config.toml
num_hidden_layers = 9
d_expert = 32
balance_loss = 0.0146
norm_eps = 1e-05
tie_word_embeddings = true
Below are experts of layer 4 (counted from 0) of a mixture-of-experts language model. Rows are named router (the router's row for the expert) and show model dimensions 0-223. Each number is 200 + 40 x the weight over its row's rms, rounded and kept within 0 to 999.
After each expert's rows: "comes after" lists some tokens at least twice as common just before its tokens as in all text. This comes from a sample of Wikipedia text that the model never trained on. Tokens count by the router's weight.

# expert 39
router,196,217,205,221,205,206,235,214,256,163,192,204,219,143,225,227,190,155,209,236,232,228,170,190,207,187,236,256,229,165,174,227,238,238,209,182,194,226,241,222,175,223,223,160,236,289,180,159,113,193,163,245,190,222,221,165,121,192,206,234,137,271,138,163,197,226,246,217,290,134,142,213,215,276,223,204,167,164,213,217,222,162,207,170,175,203,161,215,185,235,247,176,249,158,211,151,147,234,257,136,224,241,183,268,240,172,247,266,202,220,173,215,167,242,193,171,169,235,126,231,150,172,87,150,269,284,185,196,173,173,202,176,243,201,204,128,194,135,254,214,163,216,103,246,222,208,208,267,245,244,263,192,165,245,126,218,204,154,222,198,200,161,155,192,168,228,285,228,169,202,175,182,211,246,158,148,184,198,179,227,210,244,155,221,156,116,249,132,110,197,153,193,194,188,239,156,161,189,294,269,160,161,194,158,244,223,166,237,186,192,202,180,112,263,180,271,204,225,163,192,228,228,184,175
comes after: "\n", " ", ")", " Party", " Candidate", " %"

# expert 95
router,234,163,203,286,121,246,215,244,179,166,202,236,196,174,250,236,142,221,240,191,256,178,263,195,195,206,197,214,226,143,213,199,199,194,220,138,91,224,206,181,144,216,217,200,174,250,212,167,133,210,197,234,180,269,141,192,187,185,98,208,164,225,216,245,143,253,224,217,210,156,205,237,131,228,277,244,243,214,211,254,175,150,197,220,221,202,209,232,209,195,142,173,208,201,242,218,142,169,279,197,211,246,197,201,205,186,246,193,193,195,199,183,181,245,195,192,220,231,179,210,198,209,198,198,175,201,215,146,140,286,262,219,245,182,133,190,80,185,247,180,177,171,169,225,188,158,158,179,256,178,199,170,216,277,186,113,232,185,242,221,154,176,201,229,158,249,244,264,195,201,190,263,276,248,186,179,236,196,121,175,157,262,203,221,174,185,204,208,172,155,199,98,281,94,189,192,166,191,228,250,229,222,220,140,338,168,179,189,232,168,171,197,189,242,248,224,118,196,201,259,242,242,182,237
comes after: " was", ",", " is", " a", " and", " to"

# expert 84
router,227,167,169,195,161,288,195,199,182,193,227,148,197,136,282,169,211,208,259,216,242,234,164,236,184,144,230,243,152,244,161,212,201,188,137,144,242,248,192,220,170,199,196,157,215,285,216,169,142,158,171,244,207,195,163,178,171,172,174,215,140,185,206,216,193,245,233,225,237,189,158,221,167,256,185,197,224,196,167,195,218,88,117,206,239,159,150,255,211,281,153,157,188,252,273,156,214,193,275,177,276,196,154,177,209,200,257,249,181,255,217,241,169,268,155,125,216,262,156,155,154,191,165,218,238,210,189,189,214,233,286,167,230,127,190,191,151,186,206,181,172,200,129,216,207,141,257,183,259,214,230,229,251,212,177,233,217,132,214,265,181,144,143,219,200,258,205,216,204,296,236,214,248,252,150,139,181,201,187,197,213,261,171,131,162,189,192,187,174,150,189,134,160,227,192,203,139,196,232,264,220,256,220,235,197,161,169,190,207,226,154,145,164,215,212,308,171,224,203,254,247,255,173,240
comes after: " of", " in", " for", "'", " on", " at"

# expert 38
router,283,223,217,224,175,207,231,230,207,157,219,153,166,187,208,159,149,168,259,184,247,233,224,152,198,164,202,176,190,176,159,270,254,193,197,164,169,193,214,226,158,209,132,171,186,277,266,154,190,199,140,236,148,180,208,163,168,155,163,211,135,193,227,222,164,245,236,217,265,151,159,223,184,229,258,254,187,201,134,217,173,137,155,209,215,173,153,216,207,214,228,141,207,223,226,170,133,197,311,179,227,250,193,193,216,194,218,234,208,204,206,189,233,199,113,180,166,230,117,249,95,212,224,177,243,247,224,160,155,202,221,159,197,165,168,216,172,146,245,245,98,115,188,276,195,215,224,186,200,252,235,172,184,232,190,174,232,194,217,193,172,168,197,217,169,256,310,207,213,193,210,279,208,231,168,180,180,282,170,248,131,275,202,168,155,164,201,144,169,166,240,163,294,173,200,187,169,168,251,273,220,254,279,180,250,213,177,218,188,146,149,205,173,201,216,226,151,226,188,271,261,261,162,244
comes after: " which", ",", " it", " is", " that", " to"

# expert 49
router,245,233,164,263,193,196,209,192,233,119,196,159,193,185,270,200,117,239,235,214,209,176,187,188,166,137,204,209,129,183,254,238,249,216,133,196,159,148,213,234,125,230,193,190,183,242,200,198,132,148,149,214,168,187,206,197,171,178,151,187,215,216,161,188,139,274,276,255,263,190,162,195,145,206,197,252,181,193,198,249,228,121,211,239,166,200,141,194,225,265,217,181,227,202,188,186,174,217,242,154,243,235,201,211,223,207,260,250,209,258,167,203,156,226,201,196,253,241,183,194,183,130,129,95,207,222,211,160,144,212,252,192,166,150,192,211,198,184,269,120,214,270,206,181,250,152,224,284,212,289,258,194,205,186,179,216,226,209,204,259,157,169,154,212,240,240,272,200,165,222,200,173,223,258,202,209,186,190,250,236,168,224,185,175,215,184,197,165,146,181,179,191,269,187,315,171,139,162,222,253,233,142,270,174,308,171,130,182,139,227,223,233,174,161,223,259,179,133,183,250,250,215,153,227
comes after: " ", " |", "-", " (", " \"", ":"

# expert 53
router,249,171,253,222,126,172,220,211,161,151,264,216,208,176,268,189,163,243,222,249,226,201,239,139,229,209,221,234,191,209,181,169,235,171,263,177,165,231,141,203,106,180,155,177,211,181,225,194,215,231,187,261,221,202,171,158,145,179,122,197,136,206,178,239,116,261,257,272,208,145,212,214,165,172,288,235,211,226,129,253,160,104,188,264,160,228,204,209,166,211,240,152,193,203,217,218,179,182,262,165,174,236,180,209,227,248,232,208,225,170,128,114,258,260,156,159,205,217,200,203,123,238,226,245,227,246,225,159,167,223,262,221,229,208,163,220,143,156,205,191,209,149,135,243,187,157,195,200,231,227,223,206,199,253,156,168,217,202,222,172,201,124,149,182,114,224,195,201,133,204,149,197,219,189,182,134,207,241,109,188,207,260,188,196,189,143,243,204,160,183,251,152,225,134,272,227,177,137,202,257,163,210,168,179,288,192,171,185,262,207,195,219,204,171,251,275,134,139,197,224,203,245,135,216
comes after: " was", " is", " not", " be", " are", " were"

# expert 31
router,202,149,191,259,190,255,205,231,263,157,221,174,184,174,250,178,195,232,208,268,237,151,170,220,227,144,169,223,174,164,225,249,237,173,168,158,205,199,188,191,174,278,145,195,179,298,256,167,116,190,93,241,197,185,234,141,133,201,171,219,131,234,153,197,179,192,195,257,241,139,207,251,161,219,225,239,227,159,228,189,217,159,171,226,161,174,220,241,195,213,140,214,204,253,268,166,207,109,210,180,192,247,163,214,200,181,240,293,196,234,175,225,158,198,232,182,202,224,172,215,155,161,179,224,173,235,189,221,158,220,201,166,196,189,163,207,200,167,195,162,218,286,122,237,242,168,197,166,157,231,248,208,185,199,166,198,170,196,243,237,157,126,94,233,168,223,271,197,191,222,229,242,215,231,194,118,163,218,257,183,170,290,189,185,135,248,257,217,123,141,133,178,267,195,205,242,160,222,243,242,203,211,219,215,253,154,118,153,243,223,211,237,155,180,216,222,189,205,210,262,303,281,155,210
comes after: " the", " The", " a", " his", "The", " \""

# expert 19
router,240,233,208,174,156,266,214,177,215,163,267,172,169,162,226,217,197,176,237,191,219,239,190,152,164,174,193,230,173,181,224,215,184,248,197,130,177,171,227,200,154,202,249,177,224,261,194,135,131,168,190,243,224,272,184,187,212,154,200,203,162,289,114,146,189,208,258,211,237,134,232,242,206,209,227,235,148,186,237,211,170,124,170,225,187,183,204,182,232,278,215,131,254,218,223,126,197,223,211,156,217,247,159,269,281,198,255,257,156,278,189,180,163,244,209,158,144,204,170,226,215,107,83,224,207,211,266,138,177,272,251,187,245,185,205,188,191,125,216,223,173,224,144,222,214,172,164,204,236,225,231,196,217,212,110,209,173,183,261,218,199,181,187,107,183,245,213,218,196,252,237,202,190,259,162,160,227,202,179,221,247,244,185,161,215,161,270,202,160,107,263,168,229,121,320,167,188,136,243,236,212,174,256,175,245,206,162,252,175,215,205,208,191,212,232,260,188,202,160,200,216,236,165,185
comes after: "\n", "in", " All", " non", "of", "year"

# expert 33
router,283,207,164,255,170,215,189,131,259,162,237,228,199,145,207,130,204,195,194,209,266,243,236,145,193,169,143,215,197,169,170,212,215,213,199,174,184,204,197,177,187,258,152,85,201,250,214,196,152,183,154,271,288,211,204,165,171,160,179,170,164,259,208,184,202,240,268,261,249,136,197,214,117,271,242,289,201,152,175,263,183,172,219,222,214,160,195,167,175,253,193,160,225,155,240,170,232,209,226,167,184,244,206,198,266,159,216,243,222,238,131,180,236,199,267,165,123,226,178,232,118,172,172,208,230,204,213,144,165,233,216,232,218,156,172,206,191,175,244,218,112,226,156,210,260,176,234,177,203,222,274,185,235,234,224,182,168,141,206,188,183,231,143,161,176,263,252,226,203,258,163,264,261,181,210,154,206,291,204,264,206,195,140,183,164,202,238,130,154,149,222,190,201,212,243,249,147,137,193,252,156,248,158,210,279,179,143,152,171,211,184,244,136,186,175,186,182,121,171,227,211,232,198,229
comes after: " the", " of", " in", " from", " and", " on"

# expert 34
router,257,210,207,255,154,212,237,248,277,146,216,161,214,163,275,222,171,186,223,216,241,160,301,201,173,187,226,252,183,189,195,209,247,207,195,200,202,228,225,230,108,247,174,184,238,257,197,202,165,173,173,213,210,202,192,190,99,167,151,208,173,204,189,233,121,218,248,229,167,174,121,237,129,208,259,199,208,169,233,269,169,134,237,228,226,148,212,251,201,226,173,176,208,202,220,174,127,212,216,167,217,244,138,231,231,222,249,244,202,191,189,165,231,217,182,181,142,223,124,189,171,191,155,194,217,246,234,184,198,276,222,185,228,236,208,199,109,144,244,148,180,173,185,269,290,148,237,192,252,201,252,163,190,209,195,149,209,215,179,211,148,102,129,238,200,223,171,202,165,253,204,218,172,251,205,149,226,270,134,181,212,230,220,195,103,159,224,172,200,138,237,151,205,219,259,226,125,160,233,246,209,214,193,160,224,161,80,250,201,250,167,243,224,183,241,235,143,168,156,222,181,220,109,191
comes after: ".", ",", " and", " that", " as", " with"

# expert 2
router,178,206,199,216,173,208,180,256,247,152,215,244,148,156,227,191,165,128,177,256,245,222,154,228,216,157,241,217,259,213,176,220,215,249,163,155,163,177,197,176,227,175,255,143,226,225,197,181,169,178,177,248,189,261,238,174,156,174,226,178,154,245,196,173,173,228,216,219,279,154,180,208,136,197,222,234,160,174,174,268,255,148,183,188,171,231,206,215,173,226,206,152,288,162,226,162,164,139,269,187,195,230,165,202,252,191,229,275,246,188,213,226,159,216,174,208,168,178,179,205,161,142,184,203,265,266,233,193,184,226,256,217,238,187,152,199,146,159,223,183,155,244,121,281,248,180,232,283,232,265,250,209,169,210,138,191,194,209,209,212,242,211,120,284,135,243,321,205,232,201,112,175,247,259,196,225,180,228,152,237,191,234,117,227,165,201,181,154,120,200,165,172,197,196,222,183,115,228,173,254,133,183,166,195,257,99,137,230,222,265,216,187,161,247,170,274,171,185,179,226,236,186,204,163
comes after: "-", "\n", "|", " •", " Binomi", " Date"

# expert 106
router,268,235,226,238,161,258,207,249,267,150,222,190,210,195,230,226,192,203,229,269,230,153,221,191,238,122,173,135,166,183,163,287,230,195,146,164,173,239,198,221,169,225,206,157,204,229,266,234,165,153,183,278,230,233,190,117,223,140,166,198,160,208,194,269,155,243,175,264,215,172,202,207,175,226,205,185,224,223,223,203,174,150,165,211,169,202,215,203,153,227,169,173,216,188,289,188,203,121,247,198,205,249,176,232,300,234,228,289,187,268,154,246,203,239,187,163,228,201,207,162,206,128,192,237,245,293,273,174,166,214,224,174,159,165,201,166,149,142,264,203,185,195,111,202,229,193,215,168,217,197,222,196,213,227,172,177,155,141,194,174,160,160,147,226,156,214,278,216,205,215,130,214,240,196,180,182,228,271,210,227,178,255,149,174,179,162,199,121,167,141,217,216,229,162,221,225,167,148,206,254,198,196,159,192,320,130,120,237,280,215,178,215,178,177,191,216,147,132,220,244,283,242,196,184
comes after: " the", " his", " a", " its", " their", " her"

# expert 3
router,216,161,209,249,142,253,242,187,227,167,244,231,192,150,250,258,245,242,259,221,219,221,209,200,222,151,158,226,139,122,186,203,236,197,194,162,171,194,189,249,99,222,204,204,207,267,192,165,154,147,209,242,239,299,168,176,212,172,164,236,133,249,187,244,140,267,239,195,220,186,140,176,171,213,270,193,197,118,197,237,172,200,187,255,229,146,165,180,230,239,172,138,198,200,195,151,149,207,217,155,228,214,220,257,234,222,303,219,156,193,203,116,211,224,207,205,183,258,111,203,173,175,147,125,238,259,180,174,156,250,257,157,278,148,211,185,194,179,229,168,162,208,196,246,211,104,190,216,187,244,227,183,175,240,142,250,195,136,214,232,221,171,171,171,150,273,205,243,170,219,230,196,265,243,186,159,192,221,219,208,225,262,143,207,154,188,192,186,201,142,201,186,296,190,214,181,135,182,185,214,251,168,261,225,237,97,158,194,203,200,214,234,201,256,230,155,166,203,194,249,252,243,143,262
comes after: ".", " |", ")", ").", ".\"", "\"."

# expert 59
router,223,194,190,294,201,170,232,211,240,179,208,253,206,196,238,204,168,147,265,193,199,269,157,168,233,187,196,199,194,128,195,239,177,164,216,233,207,167,245,180,184,206,250,119,228,246,197,209,170,174,145,216,269,186,198,186,174,186,157,202,137,234,159,180,195,211,226,268,210,141,147,252,162,286,247,265,194,105,154,254,161,177,169,215,190,176,184,221,186,195,201,202,205,221,276,173,210,211,223,149,208,265,212,220,198,147,230,289,238,239,190,236,241,201,254,132,127,265,168,164,172,209,190,203,216,276,184,155,108,203,214,149,204,139,179,177,166,221,234,208,190,200,144,217,242,144,134,211,237,185,252,175,184,184,211,131,182,215,199,154,180,190,117,164,199,241,299,194,228,261,131,232,238,213,166,183,192,197,224,244,166,198,154,217,161,169,226,139,117,162,179,238,254,252,236,201,191,157,176,233,200,221,203,185,342,165,110,194,173,272,163,226,194,222,210,200,216,120,145,248,249,195,156,219
comes after: " the", "-", ":", ",", " (", " of"

# expert 56
router,167,205,171,241,163,187,171,232,234,172,201,240,187,169,234,219,217,170,246,229,213,246,162,182,213,193,188,182,253,154,172,214,213,249,164,213,166,211,175,162,196,225,248,122,152,198,211,176,161,139,221,198,212,228,227,180,180,194,156,236,170,246,183,167,166,224,210,200,316,204,188,235,164,268,246,242,116,112,203,235,207,156,162,223,166,244,191,238,181,252,204,180,229,183,228,175,194,132,294,176,216,269,166,201,229,213,250,249,264,196,201,270,182,183,238,165,172,198,162,164,205,199,201,185,240,287,196,182,209,188,224,169,252,149,195,186,156,183,278,214,185,198,116,233,247,152,169,155,222,234,243,113,197,205,186,162,176,196,229,157,227,231,159,242,107,258,304,183,213,208,131,175,242,257,180,238,182,202,186,209,161,237,123,230,179,159,231,149,148,184,211,229,240,132,265,141,162,151,183,268,170,191,158,184,321,144,128,284,192,217,159,205,175,235,186,239,137,209,180,244,294,224,198,173
comes after: "-", "\n", "|", " •", " Time", "=="

# expert 88
router,166,136,266,217,198,163,197,208,187,197,245,165,223,153,255,231,205,190,202,185,248,211,216,130,176,192,249,207,157,194,187,220,191,202,161,165,165,180,210,200,152,223,132,179,201,240,226,171,130,148,227,214,237,262,158,189,206,141,149,226,179,265,154,250,168,257,270,270,199,192,164,157,186,256,289,192,193,182,162,196,158,185,172,247,224,125,159,182,183,218,192,189,186,233,243,153,192,178,222,139,228,234,186,165,279,248,224,216,195,191,164,244,207,246,200,160,245,244,148,149,212,231,216,209,242,252,219,170,142,199,290,199,212,172,174,168,112,162,203,193,167,302,162,241,234,150,173,130,261,188,238,177,184,163,192,186,192,221,233,238,217,188,141,237,150,309,257,212,192,213,110,184,243,225,200,130,197,209,128,188,152,237,181,177,192,235,238,200,169,179,171,157,262,146,257,229,189,116,228,244,173,247,200,176,298,124,130,272,261,203,197,190,190,200,211,231,198,138,184,284,263,185,167,228
comes after: " and", " of", " for", "==", " public", " The"

# expert 77
router,273,168,162,202,137,216,205,160,242,121,239,218,186,185,194,211,195,218,253,225,198,183,228,156,180,208,139,225,181,156,181,249,278,195,164,126,192,274,256,230,160,221,190,120,172,265,139,132,115,184,150,218,272,238,188,127,176,159,189,187,160,267,197,159,196,257,249,229,213,166,130,191,152,232,250,267,173,138,199,234,205,164,203,268,262,169,174,166,207,259,157,178,205,214,216,168,206,278,236,160,278,256,183,252,228,143,235,271,203,256,167,188,147,243,209,181,186,261,166,190,132,181,86,184,198,254,245,170,195,225,252,189,237,179,159,145,208,156,202,181,176,179,213,202,281,191,196,212,186,188,210,151,251,278,179,184,174,210,218,222,195,116,197,180,140,285,248,247,220,228,229,166,238,252,215,174,205,213,194,192,185,240,169,199,133,166,230,222,204,178,142,126,201,171,210,143,187,112,200,259,221,162,237,192,221,208,165,239,169,185,166,170,189,234,194,223,173,215,176,233,226,228,145,254
comes after: "\n", "|", "      ", "\"", " Born", "    "

# expert 52
router,247,197,205,283,174,167,195,236,226,233,243,183,143,224,228,157,185,213,210,198,224,226,241,194,213,175,195,189,219,216,176,232,261,177,186,171,145,230,202,254,155,220,178,191,177,250,216,151,176,230,208,253,173,168,189,174,146,134,137,228,121,188,172,232,146,253,281,214,257,167,142,217,182,235,267,256,193,157,207,228,173,159,198,282,200,191,189,183,221,263,216,134,182,223,231,191,211,220,303,183,236,222,159,136,222,186,247,260,232,245,211,180,248,208,132,162,216,190,107,215,138,236,226,154,230,253,174,139,159,216,237,211,202,128,147,251,116,201,248,184,200,206,177,236,196,175,252,140,234,241,265,159,182,179,192,246,181,237,192,150,178,181,146,214,148,231,252,179,228,220,181,232,204,206,180,161,153,291,155,179,154,175,178,217,215,138,217,185,165,162,243,219,233,185,253,180,183,162,258,259,157,236,238,116,287,155,180,197,247,174,208,168,212,165,198,260,168,189,163,267,270,186,57,208
comes after: "==", "See", " is", " and", " was", " are"

# expert 122
router,249,195,171,242,199,254,240,140,193,157,284,197,186,214,210,229,193,219,276,170,200,236,199,166,211,213,166,278,135,164,121,301,215,187,153,169,207,179,201,253,183,244,204,136,177,244,196,137,126,235,206,232,206,292,172,189,142,169,169,171,124,269,186,141,207,211,236,221,231,114,182,202,172,237,294,222,198,159,176,260,132,163,184,230,161,164,177,205,164,285,201,206,209,202,260,176,150,212,238,214,232,215,167,255,206,204,240,217,164,224,162,136,218,233,186,110,204,289,79,172,169,175,146,188,231,282,196,185,167,240,228,171,219,145,199,159,200,164,225,191,189,184,188,279,244,181,248,248,200,196,219,178,229,237,143,247,239,196,161,251,223,155,110,145,180,207,288,222,212,254,233,187,244,214,216,188,194,183,172,232,234,235,124,188,153,169,219,174,199,175,194,139,228,206,260,225,165,211,196,252,232,192,210,198,194,190,141,254,246,191,181,204,225,234,207,185,163,249,167,268,243,202,161,234
comes after: "\n", " |", ".", "==", " ==", ")"

# expert 36
router,202,184,200,202,195,209,254,189,216,151,226,127,218,211,247,234,247,195,284,163,237,232,192,175,118,142,168,217,229,234,219,279,180,265,179,142,146,180,228,212,135,173,204,220,136,194,163,151,171,217,171,293,197,268,118,156,210,173,178,204,222,194,147,200,169,259,298,183,248,184,199,201,120,203,213,247,199,177,201,264,168,171,235,238,190,123,204,184,245,187,198,174,257,189,207,164,239,223,198,214,232,251,200,250,245,202,285,205,169,183,115,134,239,245,229,209,241,180,176,159,195,172,133,199,196,215,231,168,157,260,214,204,197,196,152,143,237,185,203,135,134,224,147,201,209,141,220,187,195,242,237,161,199,198,200,170,233,207,205,231,133,193,199,184,141,224,276,255,99,280,205,181,227,297,184,204,165,231,227,172,228,203,115,170,180,188,226,152,226,147,236,210,264,204,259,127,158,206,143,241,231,209,260,132,273,202,128,223,187,143,169,209,225,213,198,236,143,189,215,206,256,227,159,210
comes after: " |", " 0", " 1", " 2", " 6–3", " 3"

# expert 21
router,294,176,196,211,168,245,202,193,268,157,211,241,158,113,274,187,176,179,248,184,217,249,230,212,149,150,244,232,167,207,142,206,241,240,187,214,147,176,192,207,109,226,206,204,191,247,214,184,140,201,156,194,166,171,191,213,113,188,179,215,164,199,199,196,185,265,256,204,227,176,127,264,198,271,252,220,173,177,178,241,206,113,178,239,210,193,146,240,188,213,171,168,222,199,226,181,136,182,291,186,187,252,170,211,220,169,246,252,234,200,208,210,287,240,218,169,158,284,142,220,103,229,164,192,197,211,179,237,151,209,234,193,223,199,186,126,158,145,278,210,175,160,150,288,293,175,196,198,236,238,225,169,208,216,191,207,222,198,169,188,227,177,190,212,173,224,238,230,193,286,203,195,167,215,187,221,172,263,141,181,197,273,172,171,156,175,236,174,208,166,250,186,214,133,235,114,173,118,190,256,214,242,204,159,212,197,153,241,158,212,140,202,197,180,203,237,87,161,132,244,235,209,163,284
comes after: " is", " was", " as", ",", " It", " and"

# expert 111
router,237,168,216,238,209,219,229,163,237,136,191,224,168,219,222,167,182,163,248,221,193,207,242,200,231,137,181,189,210,141,197,239,203,161,187,204,198,227,202,199,212,239,160,144,183,253,193,197,182,88,136,280,222,296,232,143,174,190,180,161,114,217,177,221,180,222,200,248,226,132,209,253,170,246,242,253,184,176,202,215,206,124,181,216,205,121,190,172,190,236,209,183,219,182,229,176,204,206,229,125,172,213,198,243,213,191,239,270,172,237,189,200,162,178,238,155,178,212,154,224,160,162,161,212,255,216,262,142,148,255,253,215,237,154,197,195,131,179,193,231,190,226,127,187,287,157,186,193,201,228,235,249,251,218,240,211,168,194,180,190,150,136,174,155,148,187,271,267,229,261,154,227,232,216,229,124,184,249,217,270,186,277,148,162,190,159,265,173,188,120,133,192,221,191,259,262,170,156,210,233,189,221,228,205,270,178,158,236,140,217,250,275,128,196,170,221,228,103,137,267,265,255,174,192
comes after: " the", " of", " in", " The", "The", ":"

# expert 8
router,275,208,198,284,212,197,216,199,236,156,214,208,185,156,219,206,225,205,258,230,276,172,197,152,212,177,176,245,151,174,230,215,214,197,162,145,200,203,290,213,175,243,127,168,169,265,206,202,208,177,206,213,258,263,210,150,137,208,129,200,183,286,148,167,148,238,236,211,217,140,209,226,128,284,319,265,142,163,134,265,201,137,164,215,225,156,194,219,159,223,196,170,217,165,205,160,158,179,268,136,210,226,151,233,244,176,207,274,154,207,153,180,208,246,212,159,217,216,161,174,149,177,208,176,208,212,230,166,109,227,177,182,238,149,108,176,129,200,203,211,147,225,208,243,242,141,194,211,197,202,273,184,142,193,187,218,185,214,216,210,168,148,174,222,113,239,266,219,198,247,210,230,222,209,170,151,187,225,162,211,193,247,176,224,147,224,239,212,155,168,159,131,190,188,264,215,185,135,264,234,177,229,210,190,338,163,148,176,244,193,185,277,171,211,223,227,231,171,173,242,215,210,183,188
comes after: ",", " of", " the", ":", " by", " and"

# expert 76
router,226,174,199,256,205,214,210,194,242,199,231,229,217,190,211,242,170,206,282,205,231,271,159,155,209,169,190,239,143,151,160,237,191,171,193,150,168,198,185,284,171,251,173,164,182,298,218,181,170,223,192,215,251,276,217,201,139,181,147,221,117,221,173,231,197,254,242,213,233,155,128,244,189,223,244,256,179,171,193,266,166,194,189,238,251,172,169,157,189,252,194,174,257,195,211,193,166,225,215,176,215,217,201,209,249,165,286,213,151,165,148,152,186,235,190,201,155,240,98,161,173,161,125,132,247,253,198,177,188,211,231,164,203,178,226,187,190,129,218,187,141,221,120,274,254,141,272,210,252,205,248,206,184,254,169,168,180,170,184,239,197,180,119,141,155,234,259,254,161,196,240,176,230,266,154,192,171,221,172,238,223,248,95,193,127,120,266,169,198,168,169,185,256,204,215,160,130,186,205,242,169,186,198,167,260,193,123,223,177,221,196,185,183,216,240,161,118,218,164,239,212,241,201,268
comes after: "\n", " |", ".", "==", " ==", "==="

# expert 87
router,226,240,211,251,164,196,222,198,194,176,260,198,206,180,219,180,234,256,277,182,235,193,257,159,197,150,189,161,190,242,200,226,224,230,178,177,168,228,157,233,146,219,184,134,200,217,229,154,176,197,213,240,157,234,193,141,162,151,148,198,200,159,151,226,111,216,249,232,220,185,235,218,180,186,231,250,209,207,169,220,178,124,174,220,154,196,169,235,188,287,187,175,206,207,251,197,143,146,240,143,229,247,168,231,215,218,264,248,161,254,135,203,259,241,198,162,175,173,113,208,160,169,181,203,239,238,284,213,164,254,280,213,190,172,196,248,103,169,268,186,202,242,122,261,223,129,267,214,250,224,207,200,178,219,165,152,148,225,132,188,188,140,196,170,158,205,259,238,204,193,152,247,196,195,155,136,257,230,201,182,224,246,146,200,174,140,183,188,145,123,206,181,283,136,330,204,183,118,239,255,207,234,159,182,241,142,147,195,170,265,215,246,170,173,213,257,189,163,189,212,229,211,145,189
comes after: " a", " in", " for", " of", " with", " the"

# expert 96
router,224,226,236,237,179,240,223,203,245,139,198,233,194,81,207,189,221,197,286,220,222,233,193,196,224,196,173,241,143,168,176,236,191,208,188,176,164,215,198,253,157,280,203,172,206,247,197,155,195,163,217,191,266,313,179,157,166,155,159,201,141,268,138,216,156,216,236,205,226,148,135,196,154,292,258,195,175,143,212,260,166,213,188,241,204,134,191,168,180,244,213,150,201,210,277,150,122,238,230,136,218,215,186,219,240,235,226,240,170,220,184,128,221,234,144,170,163,256,113,207,169,193,123,152,206,291,238,163,129,204,248,164,227,179,191,187,178,188,189,213,157,228,200,281,225,166,268,207,189,192,227,190,203,216,159,236,178,166,145,200,217,153,135,185,111,238,248,209,167,179,219,201,263,201,190,172,199,199,177,230,254,292,159,200,184,207,235,174,204,97,136,147,275,243,208,163,149,181,183,253,179,186,252,159,254,150,174,207,206,195,219,180,197,246,229,195,145,224,178,219,217,257,150,229
comes after: ".", "\n", ")", " |", "==", ")."

# expert 17
router,198,213,155,250,161,192,215,228,223,195,227,161,182,185,240,211,193,150,223,161,222,259,123,179,190,196,257,243,219,210,174,243,150,319,156,176,168,191,171,210,215,192,224,165,180,195,163,201,134,197,204,219,156,262,171,170,178,174,186,176,163,276,122,143,169,247,268,205,207,191,208,211,160,226,242,233,204,139,164,253,221,143,239,234,173,250,209,248,186,266,160,182,219,181,229,184,239,218,255,174,183,227,173,178,237,192,303,226,204,208,242,190,259,204,194,238,182,169,159,201,183,178,200,204,239,235,239,159,198,230,193,217,211,119,157,225,119,211,261,178,164,253,90,217,193,163,239,248,202,318,209,210,229,214,171,175,224,227,230,186,203,231,120,212,143,236,308,209,173,200,137,189,217,263,162,229,184,204,148,215,172,248,148,126,199,171,180,208,156,163,195,215,229,151,289,113,143,183,164,223,159,156,180,201,347,209,145,256,207,210,165,147,170,239,173,264,190,224,196,228,242,200,187,161
comes after: "-", "|", "\n", " |", " Preced", " Succeed"

# expert 41
router,234,180,239,272,155,215,252,227,185,168,207,210,189,188,251,209,240,185,279,245,250,183,226,169,173,159,229,262,221,231,165,227,187,231,226,142,164,164,219,197,125,259,119,215,179,237,222,175,146,206,145,207,158,262,159,185,184,163,126,224,229,160,193,209,166,216,226,245,198,129,180,196,139,210,273,250,197,149,177,228,130,159,188,265,195,133,147,234,177,195,120,159,202,239,195,186,226,203,252,190,219,247,216,183,268,203,283,195,190,187,177,195,195,287,165,213,193,210,198,230,197,173,194,204,188,183,223,175,117,257,260,179,247,226,134,130,165,173,233,181,128,202,167,228,155,207,265,175,183,209,224,160,223,226,196,177,221,182,195,236,205,165,177,188,198,217,276,190,167,249,148,184,203,274,209,241,166,227,189,174,170,217,161,135,208,158,190,171,198,156,250,88,251,175,241,202,131,108,210,228,198,250,276,125,291,208,183,191,268,243,197,149,208,187,212,269,105,209,186,232,205,244,148,278
comes after: " to", " he", " He", " was", " who", " and"

# expert 83
router,198,118,207,198,177,259,191,229,265,165,263,196,222,192,242,232,218,173,222,261,248,285,171,190,233,136,131,185,136,99,180,262,173,171,176,161,182,211,253,277,161,223,219,160,186,280,246,123,180,148,158,236,222,201,213,145,250,122,166,197,176,183,117,121,174,192,197,179,224,147,154,255,181,225,240,179,193,201,160,194,196,171,173,238,247,115,179,192,176,245,159,194,229,240,255,103,193,199,223,192,195,245,142,175,259,227,191,265,136,196,173,241,271,262,193,167,114,256,160,192,127,168,177,157,224,208,193,135,185,224,208,197,211,182,168,188,211,170,144,208,177,253,128,205,267,237,255,165,180,230,221,205,216,211,178,201,169,178,230,225,184,150,188,259,145,211,220,247,180,258,197,210,183,226,196,140,165,228,243,183,198,203,124,184,205,191,278,173,171,131,140,180,244,207,220,221,207,178,229,251,205,196,249,217,258,167,162,220,269,205,174,223,165,173,185,217,208,189,157,271,272,259,173,234
comes after: " the", " New", " San", " South", " United", " The"